config = dict(
    experts_per_token=4,
    moe_layers=[0, 1, 2, 3, 4, 5, 6, 7, 8, 9, 10, 11, 12],
    init='normal',
    init_std_down=0.0,
    lr_head=0.00735,
    doc_mask=True,
)
Below are experts of layer 10 (counted from 0) of a mixture-of-experts language model. Rows are named router (the router's row for the expert), up (a neuron's input weights, with its number) and show model dimensions 128-255. Each number is 128 + 24 x the weight over its row's rms, rounded and kept within 0 to 255. Numbers have three digits each.
After each expert's rows: "gets" lists some tokens that make up at least twice as much of what it gets as of all text. This comes from a sample of Wikipedia text that the model never trained on. Tokens count by the router's weight.

# expert 12
router:132162158133136152154096139156141077152165098104099074094105069083148097100152132146125110123157160122157145144090129111094117148089151137118151083098154123137097118098092166126110135154140114111129128121120090112112075115100103175148174135173124148116112112086125140127115128084151117124139151122138173113179119139105123128142121171136143140158176132145155148166132129104147165109162
up0:122123136141129094127148127172121160140148108124097140152117105144146156149114084132076137095128142141107137123129124111113150104157156150188096122119135096133135086108130106138118104121118125156112140171075156112091109182139124095127145166131156136177116198157122131188107108123139117124130124206133152151153135119142120147123092135148158086168108104141142101134120132127136137127160
gets: "is ", "was ", "as ", "of ", "are ", "were "

# expert 13
router:125140133108149104104144127127112197146127144109133109112125155137108134092106138131094136127141116133167106148184096130099113138110125079074143170152095126088122155198115154117160151113142134163141120140147115128118149096112112133003110143123126096092171142129134110162122179184081098124140121133123126156123130143093108102172111128148108114113093141130155148095138143163139125126115
up0:136140120106132110145162227072136106141114175140090200128143129141116127138103121098134112151105138125123068113146157139083108078155147140135161152141145115136152105122153126140111125152118067122192132106110154112111135107114150108122137077130132150129125135140170155147110127132130148151144126155149135120157093068081185119117129110162151075132138109111095125109123151126152154118110
gets: "\n", "'", ".", "|", ")", " "

# expert 24
router:160074147108122137142110114110115132126082105142157152123103126094107116103183133150140134112161166137146132103114086149102151115156145139135154116133119114119097114149155111178133134139145142151126162155102130129119121127137137153104155064069152137114130156117112140127130150100108149096152158138114115137096137143088128151128088167126118115092084128137113098092112141088144134120109
up10:113163096160123109166095133148133131140118107094121134118142101117079062164143083124088152124132124096099113161130160140154173164157083115123099121106120119096139118111157110158143127138140135114128117120131129095072154144123155156152099127167100107111117137161128080144110120132129124144119094141130144137110123130099125115134121116133125130157105117127117111125137124107132124161142
gets: "1 ", "(", "2 ", "6 ", "3 ", "United "

# expert 14
router:103108173153125130158123100154080124139120126121187118141099156107129094160171132174120115076126084128117136089111102114129137124145146141130124095151145130112087144177113136169164168116109111157117132146136118162141114138134163124083144117093118130159125160111118143113139188092118122138151144146096116141127163113124139134140112143144126145099114127159063144162074174135103161158143
up0:155149117126128176174147109161128105156150118167126110139159130139118159081145140105132136124096111108081147139129138088168144125158147104151146136050095123108105131101163164123137161138118173097098108138114129082138145175122148137134137138149093112120115145097138099129144144118117099150075106162135136123138113150099119089113104106172158127133114169108154117146141146152157126096091
gets: ")", "|", ", ", "(", "–", ") "

# expert 23
router:158157103108151091144094131141133129127127145137102134184121146158131123110171166089148081127108152128135131144156115165110109084125160099135117151146176089112116111133108077117147081144144084125130092128125098175151082092106141100092081116140157097130118085124134148164131139158117123120059065143120127153150129105131150132119134115155112115122167103096135118116158134147125103132102
up1:111130099129095141110103104155111142117134145132134065112124143113170099125109084126112143139154130163080098149148109137113087148105111155123101099112204112132108096130140116108157148125151074149176124128119134130120109179117120114124161159156084109117123120111102117123110128142119094190122105174116139129128162121075122132137117144163134125120049145132132118148103123112116118090141
gets: "| ", "\n", "|", " ", "; ", "Votes "

# expert 30
router:109158152121184126174110155096146090139117124086094121145151094102148117126159143119106155104133116137142118136110092098112118164122151142159126118103148112107151106080152144100133146117098162121144093130110127079085093163119138166167160132136169145127126125118131124119092124084128118118142172139071090108126093123104090134157127108155098125149130124115206117166151122146143126154120
up0:126163115148142140144122123115105149115112109150120164136145117143178143122104106140150109144143124160111123115116158113158119120130089048139151120080121148141143122167145138127184147105098149138094113191168092109128180130138092103113128172145102119147082100154162128089154093138114081128114151126141123135188097139085149085091113145125086118146087103154136121127151088141160109107177
gets: "in ", "of ", "to ", "on ", "for ", "from "

# expert 4
router:159133103121148129082099118174120128118134147105123110098138129132120071121142141135141098133185095134163162144128160143085150171155122096148144150140130099114145136139112155175115118158127127123140090128121119156125147108062127132124095108126097115093112114100122171115122146160112124121089083111098115129108107119113141125110144178148132110155114116135128131131112109161123138091106
up0:121098125121090122104124129104154099124078134103093129146151111113136098131174141104122137100122082129110131120102109104149095160155118107122099104152159119129141153150128139146163111120179089168133138128152144152151131143164129124166089141106141135175141142181107106161103163095128142138118145159099151110159114134116118123094148139085097109160129140139089107151150182117134142121122
gets: "| ", "/ ", "(", "was ", "−", "km "

# expert 28
router:110097134128154117173138088126067117135161106128131092113112152139130167089128153149123094084103147095147133134119139112101102124147151131099091099141121144099128142143125128171143152161141170126161128111143142147127142128131121152057115119148113115147149128128143136104132151194185139113133140105116132126071091135165159134133137092116158106121102198149149107116117101132066121169149
up0:099097114157124108121126126141124131165160170104145121148108104070107115156123119127111125108131117137124091154139177113106138143092100101106150155142152130123158081154116147101097109111065110101143131137111102129113119134147156128109134165090112087084142143121155112112119146111105131206153100109106111085131144124133093134130130173154161101120139108140151183112118117138158065076148
gets: ".", ",", "1", "2", "3", "0"

# expert 18
router:101112154148134110106114149111162144140154131123144134125115147110122110121125123167115135148128087147122165121116109142095114145133131129163144130079112143129159118169143139120144139099151146126087153127128104126127147102119161134087114122117130127110157121108135130115160131102095094120123117162143139141177156141134110143128112164108133145140102136136089174128134150101126102110111
up10:126112172145140139124128151088153120103147120144088149103097114157079133103146103130112111149114143178109171082122125108120125078165103091126117120106123140109132132177146154095134142176105127138149167208089141101147134150130125177097174094151104131103126110166075080174126163145130128142126132104125153108131131080130140102112127151120120145121109163112137106149110143141144117129125
gets: ". ", "\n\n", "\n", ", ", "that ", "which "

# expert 10
router:170155131115170110124096148162156141100113142123114144145172132119127115127132145110138113142146094105101106139138139139104139151138089119166160088122127116138155154118136153110100149124163143149128109145120119133105134175094064142151120148115117152108131141158139141167082146104087144098100097151138101116119174157120130165129104145177090124147111099133131112091138095148128156143100
up0:117118139105112145134155128123154084131107121150085125123125115105176117145113079149110154133087135110121150150111102154094149099109134166114102109116131133099144116136110145173121178099121140119165145120135127079123108112148178168101147153140135133175145088148134114164122097134163097102128129115149128070108084081122099146098154120124144104111101102088095114093111160127155123132144
gets: "| ", "–", "the ", ":", "in ", "-"

# expert 11
router:119136141138196122128178119112127201129096128132124099106066143154086161126113138148115136135113127115161121116116117126098132108094125118093132164152121135092169154111111099147160139130123140158173152133140102156148171129122134132073092087147125132090128176113151144090109153116138152153154097106113121142071078164102109121125102142142116127120105148155105141099128107104123119137145
up10:108142116133139101106127096108095124101142124140079128116124120133113123107131102155144127148144094112131105155129110173135127140147115120100129131109093163123109113150106145104110147096136099118171085141152121120116118136136123125135159111136130135115177128143140117153131158151103151136103096112128124126151168125120132107103096063137112165146162177096151129142141153139166124098135
gets: "201", "200", "1", "202", "2", "3"

# expert 2
router:146078121121170111106140109134092120110155162148164137101142125116143138129117119162156142096126140158144137196098122133116110103134154120126156113116154172045135095180135154146129110117131143155135106133150109169112112089116129131044166094134169139130106125137137192121102147120111088142109147133088096155104131111123149117123174160144162086097085141124127113127120158139101153139109
up10:077147113125161102119091092114100118118149152145147158136082131120190138080141123168121125171128163123144131158098120141115149114138152157081107159155140169053109142150144114144166124101092142121141094096144167133140134131124151098096169142090105116109145146147172113121138118126095109134132112146152123196171136129142106123140108140129114111176131137134119134175103140172130137120147
gets: "°", "- ", "′", "″", ",", "| "

# expert 19
router:122147153134137118118138150124180090141140123137113106123121111118112144123134124129137120140116125093118122127125109119093123204129149101177147155096180137155154130093140133164123116100126109113142188155135105084091157126109146136209161086159149153109136144166132134108127107085087148112152149144123159119138103118111106161151117146140128158126176154107140141140131134114107155099113
up1:105157088149133148137114120110106137128140152096154120144072095124169124126138109124145144144161111140110159081079092136165143127148134108151139186150151145123100111108140124095110092147147101128106127126086122139129105129112113105096129171109096124119116137116109115148118116146170144136108134134077117173141087115106104130124136138092081142103115154133139133184163115143148126113177
gets: "the ", "a ", "The ", "his ", "s ", "an "

# expert 29
router:141138128120175148136141145102146110111110140141173158133142120097153075139163149091132145134154132139077132172109124079155104132140124138161119119114106114131098112115124138110118123123099143093099076120145120121109110125132122134137118107157144113156086137130128131123115122114124107138127179174102083151107113097128124115163105065123150144157096105121120101132153119170135156127111
up0:094118130113128078101111134110125157105100122118128120128105118125112156121160096173134133153158123147126145082135136147129138123115091139152109134161115134111088131168133115101141098145114096130111145105153103110140098104138084128131121145114155126127142103115127135154102125111107121136219133154138128166146166110122156107103077161122148092124112151113111133110139095128093192133115
gets: ": ", "of ", "- ", "by ", "by", "in "

# expert 21
router:133160126083141121122133129159146059097140111137147119112160119104136114121158109121125103108100109140081158106093136107135156074123123157105128079087144121136113115119129151162126149162149130125129120095192141131110112171136156107137138165127109135178132104131145113147097106124151147116134187118160160152159124130128127156137135121136142155136136139138126154127096162124123150168123
up10:119137097117162132187132127142147146145166100162114128125118092139125119131130129139128106118120142122091156120079104143106092137124133106124143124134112118103189096151171090142107110102154149151170137100158149145126105089084160124114141110144158096109107127172150111130114165162106133172123108132121108129116150106088139168073128126147126129112137147082145124084136119149135173117137
gets: "\"", ": ", "- ", "(", "is ", "us "

# expert 17
router:146143076144087157113114116106146102128136125101137106150116118142110124143154149103125124090136134107127105114139157120135131121115133111179137168134120120132177105138145142135110155171168141125109103084152135151157117151142109142084111113128123134101132146128110116154127126122179108148106111128130112097113114134142139089128123116119126122114172164149158125163153146119127100146175
up0:177125094143118116191152158147121160112084111124117122124121101099140132117150100130154143175185140147140131163159121136121153145108091133158140145187095139123163133109151141155108151152122129089145108145110099127172111115119139153120117151135144098102115138126120159179137185148106129112128117124100121169110122145132177168120109126137143112137112122085097150112079128112107144126116
gets: ", ", "(", "M", "F", "B", "C"

# expert 22
router:129091144165068113130149164113142094156135142108093123102103090126121137122108127130145124136113159116124148143148110139112144110156131156119127142099098117128132128134153129141098151113060114147135166153086124108149112098132165156148155116114169167139099112172113098119161114158115144135155124131182151136155105122157134135150149077113145104125160144088156093087169076153118145123110
up0:132110120100178100105120157144151155183109104108077128103132096117132113114095126121120137138132106127122154129087106105143118145123122131103094130140140138130116144198091120137119153107141091093144129114165148189134140113110112114078138128169123122150104111171100137126137158182134121148136112129123150186147136132151100136147167104112123140140110135093146107125161120159118087109153
gets: "the ", "The ", "River ", "Th", "River", "Ar"

# expert 0
router:131121143136169151163086114143176104124180098111123132147108115134167084142151166137089125118122115124155156088087151125103101147114109101172140113071161158134145119098114150092136154153115127138149123105152131103087131142100102156139138136152144137127134122114128111124117105063135102115102139132118112168177133122117149135125110152110113137126146145155160147143139125118122111133217
up0:154137132144119164118123145129167114134124128122157086105108097158123128118138100159143146138167150117106153136111097107134110145166128154127135065142160093128132091135135104134162134130086118120122119121144127137073110150161186150116133121130121134144113127154091147149123094124161110171167106100065150096131124076123158123152104119126138117127100131138146135124088106075177127148130
gets: "and ", ", ", "was ", "as ", "with ", "but "

# expert 5
router:123100150124165141118132159155089126115150144117143180136144141122094125092112135148135138084089128138077144148162107111117126111146137151139117099104152120100143131117115123104161132109149139115128098148133144117099106118096148127095122100155171123113100136119162152147089144176121120092093132140143125145127107142130150135123154115162159141115144157126148160149075138137143118115109
up0:136109115137140124143118136161132168127115123141083146139148137124111083111162109121117118133154087100166056195133139126111139142126094094118100164122157157127112132134095123138151131089126078129089120138139122134151165111146139124113100196106146098123134155133168169184133119150139131100137123113145144083099134163123126106137103097116104104138136129144088140105139121158162112126067
gets: "| ", "- ", "\n\n", "==", "=", "==="

# expert 6
router:137144148123157162092119111152078125083125146094150158108147131109110133169105150169147104131131105114110159147146162122093157111098118139184144113109137113082164135166119183129142137124138132114079107127077143142138127104109138134083143125114137108174107103100135138153117158104104140157127113141112136158138167141136109104121157136220131117130119144135151153157116131113107137117112
up1:118150122128129148147143112142150130137172126120152154109084156096107131154111113163115098153105119136131149152097118130140134120155142131128131096127133135145135102173167099134129086112128127070122128129151127151094145112176134118147126143152109114140152142163106204103070108123083124144155148127083119108093123150097160160123133144119144093134195105098143131120118161137064132158127
gets: "| ", "; ", ": ", ") ", "\" ", "- "